python train.py --d_model=192 --experts_per_token=2 --d_expert=64 --activation="swiglu" --moe_layers=[0, 1, 2, 3, 4, 5, 6, 7] --router_score="sigmoid" --normalize_top_k=true --init_std_router=0.0147 --norm="layernorm" --tie_embeddings=false --grad_clip=2.0 --seq_len=512 --steps=4628
Below are experts of layer 5 (counted from 0) of a mixture-of-experts language model. Rows are named gate (a neuron's input weights, with its number), up (a neuron's input weights, with its number) and show model dimensions 0-191. Each number is 500 + 40 x the weight over its row's rms, rounded and kept within 0 to 999. Numbers have three digits each.
Before each expert's rows: a language model's description of what the expert responds to. This comes from a sample of Wikipedia text that the model never trained on.

# expert 20
Verbs and verb pieces describing actions or events, especially past forms like made, won, released, died, and endings like -ed, -ated.
gate0:461465548446508497478532512522475460492536522575483453553472475475565545499504484463468530450519506549461550511551531481497485554527529454533525508452524485513483510549469497506505501398571542527455459498537484445476480447439484541440538513563499475531496429510459472458509506532473484482518475508479415479485479446399405504499506513538417476523467482414506448455513453550508527442547483499460526460462433509552485487560529452531508510442519550495499504366556491587506532589559513552511474578522520366552521512521484550510531520559512451511515488480524518504522501475495450497
up0:528505495437523524552477518416546566419521483478538511514465487478490535434537493462513467475544525530578459494540493515452447499568511537501498487514463617513462517489536438483490571541535536524529604457439515534454527501482480479541477501417509474491497586502558508605501480524515552471469466465418536482494548538526439428489487507485537440463499472581427477529530480447472615534559503558523479546512495510495496529494454582507460475517515538498502504548464498500505505455414555493540576465519460576493443483492473517530504529524536513492475441512480490539496481526516582533
gate1:543525510491578490433584477526502474473512478493448403538460502514545488481544530458485456474548491488536490471518508506513548546474487539489509437514517449417502524535444489532518496519501512490469447489492490519549527445477553546527452515641486466419440498528484483459486481461551510469495446461541513534559525453537468483512519517478569499550501468496476518470493600579472472439479569549393493476537499457464493548544510484542510435487512458536502450480524530468512556494508548588440494502461490512489574524508629482479527525474536519475504445504431480560448448536421502526
up1:536525530524520509471505496530458475492462493483462418482490471486622487530466478491540580516543505568528507533471467541543436560512462467480534463504503549485509514475497486523507531530474416495460477434492525547466459447505499539601522555560458492463569500480488391526545517454548454466533485560549432465569521547509550554552520470431530527532500458516486529443514540487509507484519512537463486490505505433476480459521576498451497442487453494479461558479482458511419530459563508545454477487464525530421543473547525481520542479462411459523533513425436500465419446494463435543
gate2:460500471567504557472577536501507485495467508422492562461480448505506471474444512500517511489509475538437532566466558390475554527459450498558507510521564514453528475505506527484482462496471513472494475445521559482491519570510555488522429536598462458565484461530461490526491528472473471421520464461473442500549568441520446500482534445499489601571538514479431559475483485526497449472435566523575463550499542431469518538490540443589481568424513509523456500447520475510484497468513534481544466457512582479508497538493536502511574443565424495519469545491516485505551475473513483484
up2:511522533438549465499524498508495540479487438577462508539561564481487484529536501606450558550541503427440514532524507549488502507481495502473498440514542581533449487468471484453491582514530525508437502466488477518541515476449428491482548498472499545509478586525495521462505524522475458499483525533485572488495504514455519467548534567491537482442500490452490514533552457567529505488557478448488502494527450487577462430468406502526518497471550534596469505572499468535577448540520498545562451463504531463458517535401561465430462430521559530540483498507536427491431556532521546516
gate3:490552557454513527522456511466458549533523486472524507516520486570579485519557531514489475497549457497412542467494435489481409504491495571559595500457484536492545532477468533445522458547479510548558474548496458507474527504496504509542547485457490492461515497489514503482487570480497458456494448524470510473539547550509435483504432444499557558532476454561547434451485451580412502435540425502538573468505458440551467432415588435423451562461473492488519462524487545508469488469461563538508502503543491535479407528534523476463485546528540504524539496495507536485435532502473464509
up3:509527441494432476476445496471453574496536515447594501497577442531509502559458572478546563459507433490425484447520503465458515452503543465488601532372477525515516471512534496515507485558457448609536491467486441528483510446469462475513514520511478427473521470488456534511464491493517526552489429514477444508451551456511488487466465473483526505514472400486474479528420440519429548436505450519434513426509483505478550512513576487440498508481437474504534517472486493484480408446480531525461499468436537496513491501485551498539468457474436522521572533488522552546469523491486506538
gate4:471501521537554553475531454546513503508535472541510528528537498620522491494483496471451479480494526503509487471517495455541488549447507503492505447509588452519550484487480466506479458549515545455554453471535508484630512580467471524490478549593525383467585451497575521464419534502496501488517476520547529482540532478489517425496484442441537479535527496557596411546435491475423514554488434498541453570485484494471478513507540467541482479437542449464474479454517574509532544507462545580477470482545477499513540475501557500487512543502434522517487513501444567510522496462524475537
up4:524505499487445536533513465530472486507482571467490451590466523448464525543513531562539565493493511470483435535459504558471545484530493507443550526460457512510496661515527499569571541486502471521523525558472454533515478579428580481451457543494508523517544505445429519478486475476542522488490556463510490518525497524447570496456492518524522524475457454517565431535455495442462543525504472469456514517431584454452516503520451550546472534556476521469474525518418481487505451566504476470518523486483483483464454524436481640529557494483495500502490503534495497531575470426474546514

# expert 30
Pipe characters separating table cells and rows, plus markdown row dividers, slashes and coordinate markers (°N, Coordinates:).
gate1:496546464435498370519538515503471479478463561522482468481463454450510485483564467498582453550449503460484447564499439493415579460527442569469471573514530571479502574502543537465522471417476488534510532452576510493534497465523508478494575510524541453527485531532555526549540573477496458569439479493520411423514507469498540505465515557450518470492496539498466479483471470506535544506531495463497495460573405505548506474480485482511437542536496523480548502483469484546422506531495477469460430574504526561474469485532551490497494479538504466487484583463454491503460472497548546441
up1:437521466513542515566542497510477521540480502525407558505539501419504569461513564410486463442486549483523579422499594596582447509505538470464549500545504523510593515430480479487526527451521472499510541488530505445537529477513518472527419478553439503493549371428522550498486560415520498534550508525475512486436547518504541506536541460566528509502510469507505501472432525487492420477490495529561482464495535485478481497478509479487476473584466493535542533521455447485463524559519521502503517499554544508483570539543522477532509575493518446509530465480498499454441471500445464508
gate2:494562456449477482557480434526536463506513559458483481503491523540587533527594481468468510437497527525488495534446458481479557512565548481478455512483514510560518508488492540467423431467512461460511552539490511428422511531470521539500459551549495534500542503487514493446497486444471433478473463506479494506543421445518495445494499464550508500492444548466485450471506512603475544474474425486559534515472517497458468541508501492548534503468514457533507576500550443589540473396515587439485489541444414539382483451532517500471496477497469537488500554538464421510552473481504505455
up2:532476442533470543520509476495528520461426483527508416507533468534497488514401467507518574550490456529505435474561517474432502557519414523507568626480514529461540510470564600563556554479464542553531470477526413497474477521485446503486584556468447442470551474512561489405460520511513486452489550547545456455477468548489512533482478505439478544504524541484485514488448562504488510527469576455497457440451502424491492570493458494458526471464499513482511530503558525525506496578448472452480450536492488521550539440489520511519517484426474457501515506469512464520463561485489521543
gate3:484553477519514431544447468511519511486549456565479508559500478530470491533507477413465508536543603487538523501505476447472468505537574476378524487600519512456557531526572508467484428530437527438496485573530439491505537544536534537474485514455500523511517448518519417467546509528489494453561530535476462582428390523475528483480575513555470552537505484471490461538436543461518512443540546515426482501542486459496568528489530572494495429477465548489530520490460467493470482500535562540506501548515515477463524534480465445463510515490517421505462494489550402516521503535486494501
up3:529466446516520526494514502516561472562476467441539545509503411493556525507514525471523538494483477522553517531478486490487559452529470552436503420541504515467442462542453465452437495520460588456479458497475480512543494544464525551502541486514546518485583564486492409485531509553457444506538513486492539481428519600526475509512557538532489510566479473526395566496494546534542449453488473473523495431429557437535457509493525500538507496481497512514455502503492498449549527542536577543537524489497479492518484493543476491501504454461402523432546437546544395474505434392499480475
gate4:575504495493460502549556417527533516490496489479532439469521459514526525469558473461462445485544531571532426494559458482476442486557573524503484557567463561523484534497551480519547446509439468491537504511542419519485520480481519488490510543547485581514523537497458424519423517545557524515497511482517537600534432505496406419497452463530567474502525547527421537514489498550511438570539513470499498484488479535469463490528490535495561484491488469510478504503483579471443505501496484542462513447572479487438441515547473574470419572509518416513503434512479521476519533536433439518
up4:543521450504498568422568523506526530447462510500487548499473514500534489503477519554456462468425490546483440517482492507474518513563487587489502447451475492490514541557499543515468548498399534470521448511521464487523527496455488523582534501443468483568463554511569484533472565482614485533482467477552429501544464532526487450456486496527524530455492466554479547499469457519431550466461523532469506556513524493483481492549432500528467495538445518464632504592488483519570498546449586468460528435535502461505463529613536519502474450481550563491473514503476557462477536512544493516
gate5:477534576462530500449498558446522488504510489450475498469552512488518491460546537443538497489469523432536570531506531498506447493458533492436495452594543511531551531459537481509542504537512458539555471518498452397466452534435540472522526507499543502566480510486551527470518525508488514482539564561479491464525511572483479571452481493472492532528432512466484520563463427460552494603482527498504535459577395454495440589464493458514448525482482555581489489443493554478501526459540471436519469442562535524508521415500529485550560586525444503466520511524420467500503499470486502465
up5:483566501494471470492524477499453516448502459524433472510479542478506511483500518513497565475464436503511464467490483461464455541545478540450524512538499544391565477562454526557504464459510498479497550543474469491424475518542466517546449496477489566520501482514605517474503524444620564496564419553528522489493498483489475575490493471474536533400563461522527481445506549534503507532495508495554489445435564438490468502484498535452440475509447486485488519536534493445519489537502437469543547511427492398464471452464544433457570538451483446496562476414486535533502494566481453527

# expert 1
Quantifier, ordinal and modifier words right after the or a, such as most, first, all, part, some, ex.
gate0:501581497503458501552576522507581519482425521528479454460493422503468495468475527534533490579514478520487523536387529485539452553507523574490445516563525470586476543475513513504507475416438492514560491524436460444488540591568584539549516548501451522528570503484476473518516423461502499550505534489521511508464477541489470512458505465537497472498498452494455531476532547509528505503556499528448524478511572490478468543528518503448456470565482495493525477552511524438485472514615526486441527514429543466510493491428477578531470441494488485530453529546514497518544541477550390541
up0:606536503507500472535483497484562474446428534541519516434490507506464484440507530502477478554587458453486492502517558489469470418541547555559552541516521499492494526569457479494497494557486432512490480513486451596443449511500476485509493531494464519518506516480506487427479431465557437523471563537542521526521421505528466507493532463422531524455532472526435492554508446564537496488479464456566521440482446508503524581532552509500428472512495527514569531531506483467471510503427478467546502492520470507511539564518479445493482413489517555570418433452436529542506537427467412498
gate1:507493524549475462381483554495477487533450520546509516436529504515520444573508459488421418481516476463488514501465502506427516456547508595495565540516549533528528516523507508547488505466494546488420459460519519523497457478516514547462529523484551493585467524514479554481487479498410462514458528537525523487460446496475499462493444476437513531395485526531513542543467433509530537507541451557555545610570393463573515481460491532532389498506525550471486502518559489505497445451567494443534546431499509501502491547507480531569519507484483518429491520466486506532491560512535489463
up1:468473536589551523477500480495537538523570534421428572531469466499490505497467512562511498578410407514434526554504478456546570517531417444496499492479435482536550492578429489511508477456505514437452530517499473551487495486493540469454520481522515502519444508478424457504560572539511529470502507534477546409462547521549595453502528472507518521487469515511537468493513455530438545539541450497492480498505544489474465485520447486495546623503447502496544594492512429483487471522491549449477513526543518476525506515484499449418503515440480534563501553498524508478482463527408527514
gate2:493482503473531518420520540513455500554491502433454442477530411544492461490516424463482447538466539445469452550516499521470498493457516447505480513476504502484484451471564551432497505468448541522504552501471488440468507478502445509534472506442479480525439525514448509523408451460501496548512463579507446466492480482461440502557447444557511457482577518485498477493445544487541524452464543416481479521579472520538560458536444468510539540505452581495614504463511437498528490443544550463435493520471551523490530475479609496503506540516469479491449581498427528575493528488533435513
up2:546476528451492516464476541537524545470493528517408508579427463509498522466501416446521514492446424471527490500496450494519532520555464514467439518519536389486570491491533518422502531484540504501488477569465539524519545497517519573584539524423457467540498462491474463472519452471511527484541543526515549502495517514496543473559528447471462497489475476537555527444618541497395556533461476435427529466560535473464515477553514527590534496489497502492532500534470465444455476437530511532496517498488474511484553576539409451513542516450570462528509449506497554495575463504496513489
gate3:516498538506416507539429447522516551479513480451464567530480544457504513555487537472485567467467534450427553490478498512376461516536450524510528513478463509487454413542578466499437496489524539485495453499528571509481486426496531446510461525485541486456522448500477538414435508468439429465510431463511497479521477508512467576436453565471531496546526505446432496505488556495466484508506521473485476431474471525537529465492476485533531511467534540497453598474507466505415493481615563462477527480525532506528513528478538514490462506504461487522468459449425599473585509458468490509
up3:467575489502493485529453467499438502512509551500447509507456560514535552525490495572591449485462480477513515493541433460449527447518458446486418473581483492492530520476486506527465538543481538471515550479484450480491476502565573421558528554469518563496567493437528551473470521544489549525564472541532436448486532495474523449466486519460502527625559499495519445437457514432463532501465482537485485489506571497526537475500500448522584518571563414504576541514562488447522553556520440451552513478482516472521495471516569443547555476433505455506479522473463484485471487467508513548
gate4:440506491531549493522499489527502446477436471541476488457542467528601545469481511444535497507485499440512520554592522499472507562518574502469474440505484537501557506501517544456508478559444548569495452504571522462495458427491473558518520486492507513538468538497453439527465445513451513496465502489565505497486475515511461503522499482532551536445557426528464465540502470479570554515527444482449459517597523610481486576496500532600527438468569488490515542542562464524503609485561549496489434473513547532476452496515517460477487497551484496482487533460452557589536522501559444527
up4:571509567466530523543434468489484506448584495463570511534439473455476524543530443570505538511501467518504539508514423492553594407522488514549506494508472555483535523413504463478489523419481483427545503506369514508492466524522487508520539529532512512468496605488579528531499492550547496521507530444431510506461517502492563614579520508491463517567455527470538500487483541486460492474495495497516506512460494507500441478574525563449428514524520486476440474492531502485497487521527532466556552542495485518522489482525526532513507530533532436423467437549519472494445403541447489542

# expert 3
Coordinating words ending a list or joining items (and, or, but, &) plus closing parentheses, quotes and dashes after list items.
gate1:498466543461517420518484486490485516492507515491495524576540408445576469505551432517519497460488512478577471537549434391448554577558454551523522526557541432595535577469440513516507514475534525501507489543468508477555546521501496575511491525480497497516492510487459556527447469459416461506517479583410446511449455542415561470502469525548521462577449518419555451516530449516514472498483510498529586492503443487494477507526513527509529483476491506476493514488488482492506438524533490523460455482512455544546542475490489561488409498539519480440483463546494545457549465433501498476
up1:540488415561475538523458476468522453527524490481553533478507550550436499467469476492523465516469543448449464482506499584488486523465575477492497481502587504423437447497514522521544581460525513463431423462562534563434465487405480437583536500405481518555504574464479483526499488506486578526458501411516541504486570514532511522494501472483508524464500533562475535514488537543495473579541427487544510486493509571509569471502480481473525520439500515562444534532437554442511507470453556524461543538500460487486442482502482477502522519453483455550456486435510500525435510577503519467
gate2:461494521467479508545523529558506542533474558486516489529488495478494505583545505509564442505473594455448511472466489500537477536547509494470503502455453510477524517531516507463421444513581479485441560552503481535481430462546446557515517508530393559560482588497436582477500446495506547399491505417586519539499505443511498581464496456486460537496435474487506580577570499507490495562396502553495506486466466561487535496470538455534471530446515421450540537503489474533515468463466533478484487524497551489452470456495516547475462467454490517486456482534539530576475486487480455510
up2:488516428506487518499518487551529458500520473550474540532559541454498527431405480473511487452428436510565480461556538547514541475451530474523470514455550504527485587476514525462534514431507485524513426408526448454517600516493550525463511562534476508544555529485522518538476516529583520597540440501457500496449503581577427432485503490499450521483578451456534497479498508493437480485552483498450497516471518497500443535574461494490514442508487517526466538492469548498515532522504477563497455498416431469490502556454472525453576451426482471467482447516508515477525504528504519595
gate3:530561485523501509481455487515446538461568503497396477542544428546609440507478511422433429475511476431438494405546493486438391463534526522468490463484539539501463612538519565453478511504515544487518517511526467540502501485551506487561536469555503478473470516476552489477507492504490501493428475537560449480498529567451545543391566443491481472500574479496538554544509526514457537526459492486479535516514550510442505481499488535542551470482507530479482432507488485541505483538490501458505549518492504507406488475455471533483507460525528581489528542534562499430459549455471507468
up3:517487466537459513489512522475482506521453434527496481490572506479532442532582555441450570515522525545515446431530480560521497541399559524500492554597529523479488487520530524545545521525519451440500509497496554449522527526456530523460544508531493485512544489429518568403544470468491492515407572499540525517482454579561455469531544525495477458462566531505464522511479471496543496453559504514486419487563455493542489512528478511487496438484503509579546478531506527501477502455446616514553613544452497587458447558493480493530445497492542492475495445558493494489532493496456515531
gate4:444472502505526456456502542563495480428500452497526477491463538533498484520495513545504432516522527506529451524534453497492478450494451513439545477467413455505509572513437558565533494489489449538424480518593497554447557495623517536429428538517486512519510548483515497449513497474442609515462525545557539441477520517459484519491488474570475511524541523523526542503497518513545453474501506516533598551474514489471547517481503542500524447444538503526499521523460505457448482528512522519473531504532469580403486419459514504581456557572568473535467548450418449503486513486535549481
up4:482462474497509544500473469476577410514554513521533475461531483479466502451467580466472505562530526493528496451513494542382454433398557530544546516435508459597456516498470475413576507476449537530473465468481473517408496533472547487522459555494440564535531520450510464501465497559500585482461464544457511576479571488535514447454538468417470492514520527478509503501483523519523472469539490545552502508491478492538563488572575550490533566482474539511541477500499575504510510485527522494526502484580462576522502538513517513554472488562519496455491493443482484414515553453496481487
gate5:471542502450474545495475441474488528510582464466505503499483376459504489590390511558475532548451534540504454505498460554470487536547464406434510520448544534466550439512567461451455519501496575457539474479566505530451470501504579502477453455475466515537558496560470460525495459491459479580527437559418478524495523517512540474506574449464511547514503473503541542578515518595473512526540521489470496553429449509478517474469463476489478553444532494496494494437517498527479554534435488508540540557503543464464498504517475475444517526499491486601496543426515499482453506494489469508
up5:565461466553502474479554532453385493532437514545452509543487542507499549508472495463494500441527503499578482490506470467541488473458467572575520488546433498536521505473491490479529471513506548523469456494505489445487463525402484454505566535540457500461475495398479495471547548475547467451485491536560580522525518490469489547479505524548519503484487432496505549458527449404466490555495495524461486482521483492461466461496571502515447457533429524464522547509547500479550532485493421493461516489444476597484482508462552552456509393525458528406483429489462422558491524544566501454

# expert 16
Nouns for organizations, works and occupations after the, a or adjectives, such as University, film, team, album, footballer.
gate0:538604479487501416502515492442529481495508466522457584499486442510573450540535473498527501525634511435495484555479491546404469583456448536542534408556515461462397431533471476506534539528469450429436451518508484481504561445562456515490506465420509561519507483461408504496546534534521492465510525488526456483484520495529487483462503484457554468453518518492444526491499515550478528440448555466473538510529457497560511494582501515498448483532479434513533476457493461486503501454490531494525532463491492513480449533563440473480484502495481518503538476447524591510590516481521505494
up0:506484464504478533494489508531454548457437556477468541490529453487488537497492469558442550535493524541538490561528485521529491413592447506512523517445553483494501497475431556555472423436493515532440529574469516583462470548481565525484527529548478484506498469455465505469490522480507524501497525537559545491531492425538428505482531533527484518472438451422475508542464464501471514475508498492482459540443523530521519542469501459489500442538460519451542491569550534455550511442531480456609480581480615584466520481531463511504425499460441435495513528381505499540546486462520480471
gate1:561511455490484535535523522472493414488527530463495404557455540499546540540525511473460503478475535462521542529461476484526458558540523567551521413498507510533497465485531475592494510575574466489515524572521515511540543564529529541495483506500584456619487503593498556490525492508540531475527435559546484545566488478476506524493479520515518467571482569456514524542534515527540562520490532456518546496471510432506494527519550515495494507446507444498537567463470520507472444522500471453459494548508521544506544513548509489489426521554452558443621506533480593510502485565437449530
up1:447537474525499489526466486473558503439462461458480498457468522500487541475449549468517469518483450516510526539495494480501417506465463511516495464452489497503498498438415462490506507433472480478451514607471526439450526497543472450450419493526526504396500442499452523430460467550549456473495545491539505447524478522522483508526480498460463482499496515516486493432579489471447513515457448444576595493559520549555546484428413492573542528480533472454439500531489556512543498540524575495468445462483525467497528526535486467565501562497554420553540586496552510428488484525517502408
gate2:530506477555546416607478457475544530487503473528464468560487516493568538497450507448519492556545491483522537580469576535478461501428499555508512523453499566556585505490487485483474422486511527487483552551493562520567537550514462465469500550485527491512516526477480502487484466496444366480498527495526512415550488520465478507508581506521502472466585546485473454432487487433448523476485476518487554546516431489519543450570441483595464475524516532489521432486471489502481506459512552462513534548534491567467546526489498477474469445470429457523540559439434531559543528514490501461
up2:509550462515482456551505480523502516455453551536499466519453511480540490573526470503478457503523477539476539514477467496571469533555526502472434441524464501573441458439482564542419494406492462519484530547482503573569467497503495518496491536449501537513472508504509414590449520450603520509438572507559528531468426501494425559526456516568456403478553499538493497537507459491480468486501549495467506499500396495495521541496549470489391492504523483482521495520518510567533536492531570476495543459507469567497450473498485515468475500504423532462520518548590534456466499543444471438
gate3:509490508495495493551457498549529499577575544489480511535534515518474528553393476503529494545519556533560461542505546473453493465505476518514507570464409524511527489510568472507516561443402420551484536490541500501538451480454503564539535563508525491489413507506465553551469527538502509506463464456497444498436558524507493558557550528520474443471488442515532553508458519452470475557534544497463488464508513499489510458566493546484535443533507500484589451473397474565472460483500538527529522441441508444409480565499450501488483491427481487549473544469538456524551590486451482518
up3:457504515546447506504439456494447428542482500533526481505505522490449584460499556588451523435543451409589502546548523439435492516524476423499495530459492419542469484534511479520525493446501517466504469468513537446474487516542484512552538488472517533511602554593517483531496551410554555466533426509457480505491538557516532490480433495552553499549561510516500436413552511546527502511499525492562389481466473473521484473485561501557450458515433562452539552495527479496513496459549534477510456544492527479493536497539576515503486477452466532446501484522529460485466482527465458490
gate4:526535433540481397559530508459491502565479501476595483526559519472493527419515530505473436479505509462477504514500487478518502489471516569463523509491440478510501520502506486522537545478470444502383493448510429519454527461424481534467520577474445494499526484554532548508482534493489543465525473496472427502463431541544447474432444554556544447544505545511496487499482477596435491496444467535542473492555458503520513429549538496423510437549540493407515494441497490529478586455508569510451442455454510557447469538492507513460475474488506409491457503551514477478493483543430479457
up4:520540517542405502488458496528499482519519522490503453577484481457527489536500464633438550462533523572507502515544496555540485498473489461482499407530511433473510453496430509477517514486423558506527527523526521489505555531565436511505526493508447518439530532462512523483552481530466532521459524493477519452509557544475449493548475475506463460530483485436541481486517620524502518495462517578414503511494401480480485439484424534536467457497489468570567492502502569472521501551509566447550526517606482474485491549497476516491493520434503517455491504413577469482398496474544480494

# expert 14
Content words and word starts in sports results, infoboxes and tables, such as Final positions, Top goal scorer, medal, (age, Championship.
gate0:519579486519488416530512483504462480482444462570525522521480558521549498487521448518500556562560465480488520513494539484490397528493487525520483517458480521543503494454498499505496494559488456509418507522471471514501461508506473559512473482510402472494532564497489613494440522445457435509482551526496474474506468517446473490538423507457521458490493570509549504476544474484539533517446452599477509511505510502404485442372579505484526426577453478458485555501599560530483511494492494479432519542444495532520508524502524553493545560524505453472428518430486544504555566468496460515
up0:471512566435394491469527522522535476511503416417504520468525519539470525431519427536475415508541378484527460425535486513490414527469487530517536503508588500521566524520481538457499485487477551504491545503439508533460478506508507472508404543471490489492491520502513462452534405440459494473474489509515431485505541419531543535507427526467506505514508504509530443476527558469509465520501517464501493558469456491498524458457514488497494494490420357499473540487540526541524486558466545485475409514518459442524489533467415465506517562542496514540513534490484526547575545535461527503
gate1:485508452477462491441503506425579520490493554430451452510574559508617492507518458485521534481517497570542536537621488404505473398483525531497547494544463496502502527580496507556491476482471446572508548555476505473527440482564506554507490519557571495454506446579461518555460478526456524558433402487524485501400500481534508536569517519539431498498532525441516507499516507559466475538481550595530458495496502450489429474480571468539516524506493477508482470475529466533478533500531533517519507500489523523483514464546516474506502508530472458448531496513560493462485527419471466527
up1:526504390485533484536443520541520486512503507425618468491492464467511467448496523525514444509442557473562452514416506459479463430501503482462495461526536499496465432481437556457480490522479437545466508490517432529541494495505479525562466490445542451450462445457530536535626447515439544533582519523501465435513511446537467445522486470512526469487510452533523556472413478493540435516520465538536533478480558541511506556512519532476549467546504484467522522487457551431490498559533544476508541443486539524514491458498578597505508578530479488483490502425554491520486503537441474505
gate2:504446469530566405425608516449515481549515493449523502534527489528528525475516502429499549491552546439460571517502495483396512476540546496506472541519514468471509465453526560482515548504525523484512520553527450526449494433463481567490524486442508540473471535602570548513531566417521501499505427463470491559491491456468527461495580477523490526438579479479454520479546516517494496468441547559554540416447441505561516428522473517492491542486525544478537532483459547507471526513511467517530450468510467502500510546446457525586521556519510480494480511493486559397509536508527471566
up2:579486498527491462498512570472491462492464461524457509502543480473517434552565531425602482507499404529494560491490535509507482544437552497521449519508530500552545512481479461471462509504459486482471429548495479533504474481537438519488446517546495506475506488452486456525522481520489545504519495477501497598517516498499513498567527501483568480432565551510487546510508559487494444540500461557461523527617429493502433542541433489527532551585482492548494424506519496519551518536490439494460483466450547520526481607498563525499560549594475525527574448488463443485544409488465489563
gate3:510495515574470459473540475498528512496483472477568436509500535475578527526459486438482507469503559575552552470555468485419476503486495564461509519514538490526531534497531487473516515484475523555450576517489483447591492518493524524482477493520529467477461500541471548531412515461460505508533544542532495488447410493551513438481514470452475536476513561446500457550494511459454512462518511453422510556501446452493533445546463441485547493462493494500477458502459471565594462448502496458458428436456470509449560553483575500456493480590512451493502462601521416567580520554517498461
up3:508518495528517491598485486451399481503480512489555471494521462501525487488491565436513551481497529472507482414476606446442541500536573521474588504489462502526496508516468493517510495594457441529424521525564444514492526511513499535493540450509542564495483479575491499505490551395540526540561539540441488548511478486467526508477465468487489562497530447533461478473546499469535557488423482530536465490488565548522467459451502467483494607539480430433503541451532503547485507445507542517489424486506486602498542516510510535468499558508517441485522482481524468465471539401553432525
gate4:500520475516453464532562489451546486477479504534566464475554451465576472515528453434461500532494520534462574531522458537566455480543537489458517576506563527523488556430564466525496496531495470543473526526526472522547530536531428562475567511485576483459514575494481529522491491460485431503540406478536465508459508437458521484516525416554555545594466454445489452464441511436467500562479488463500543483477445491483565551491497519451468434508501521407530557531478531471513491467514517529597499511468544466456524533472507505475470542509488490469490516527484521443391459451576484514
up4:521559493460531535466518525479474495557487562434559523466608476519468460499483490481530458538455498485458514515542526467471549463505539509550520475525461471475428523423581467493545532566508415536487530592484496476527452514489479447570557554545552505516348506520507508463530474578473491470485523548471454572513532432522458560465437454543489479520523437480498559467458539523439509488499459497482561513505489492512490506532492552480512561524488521510473509546543473518461523494498533473572476507491508445501556533510453521440481493549568485487609538571496527551519484424504442520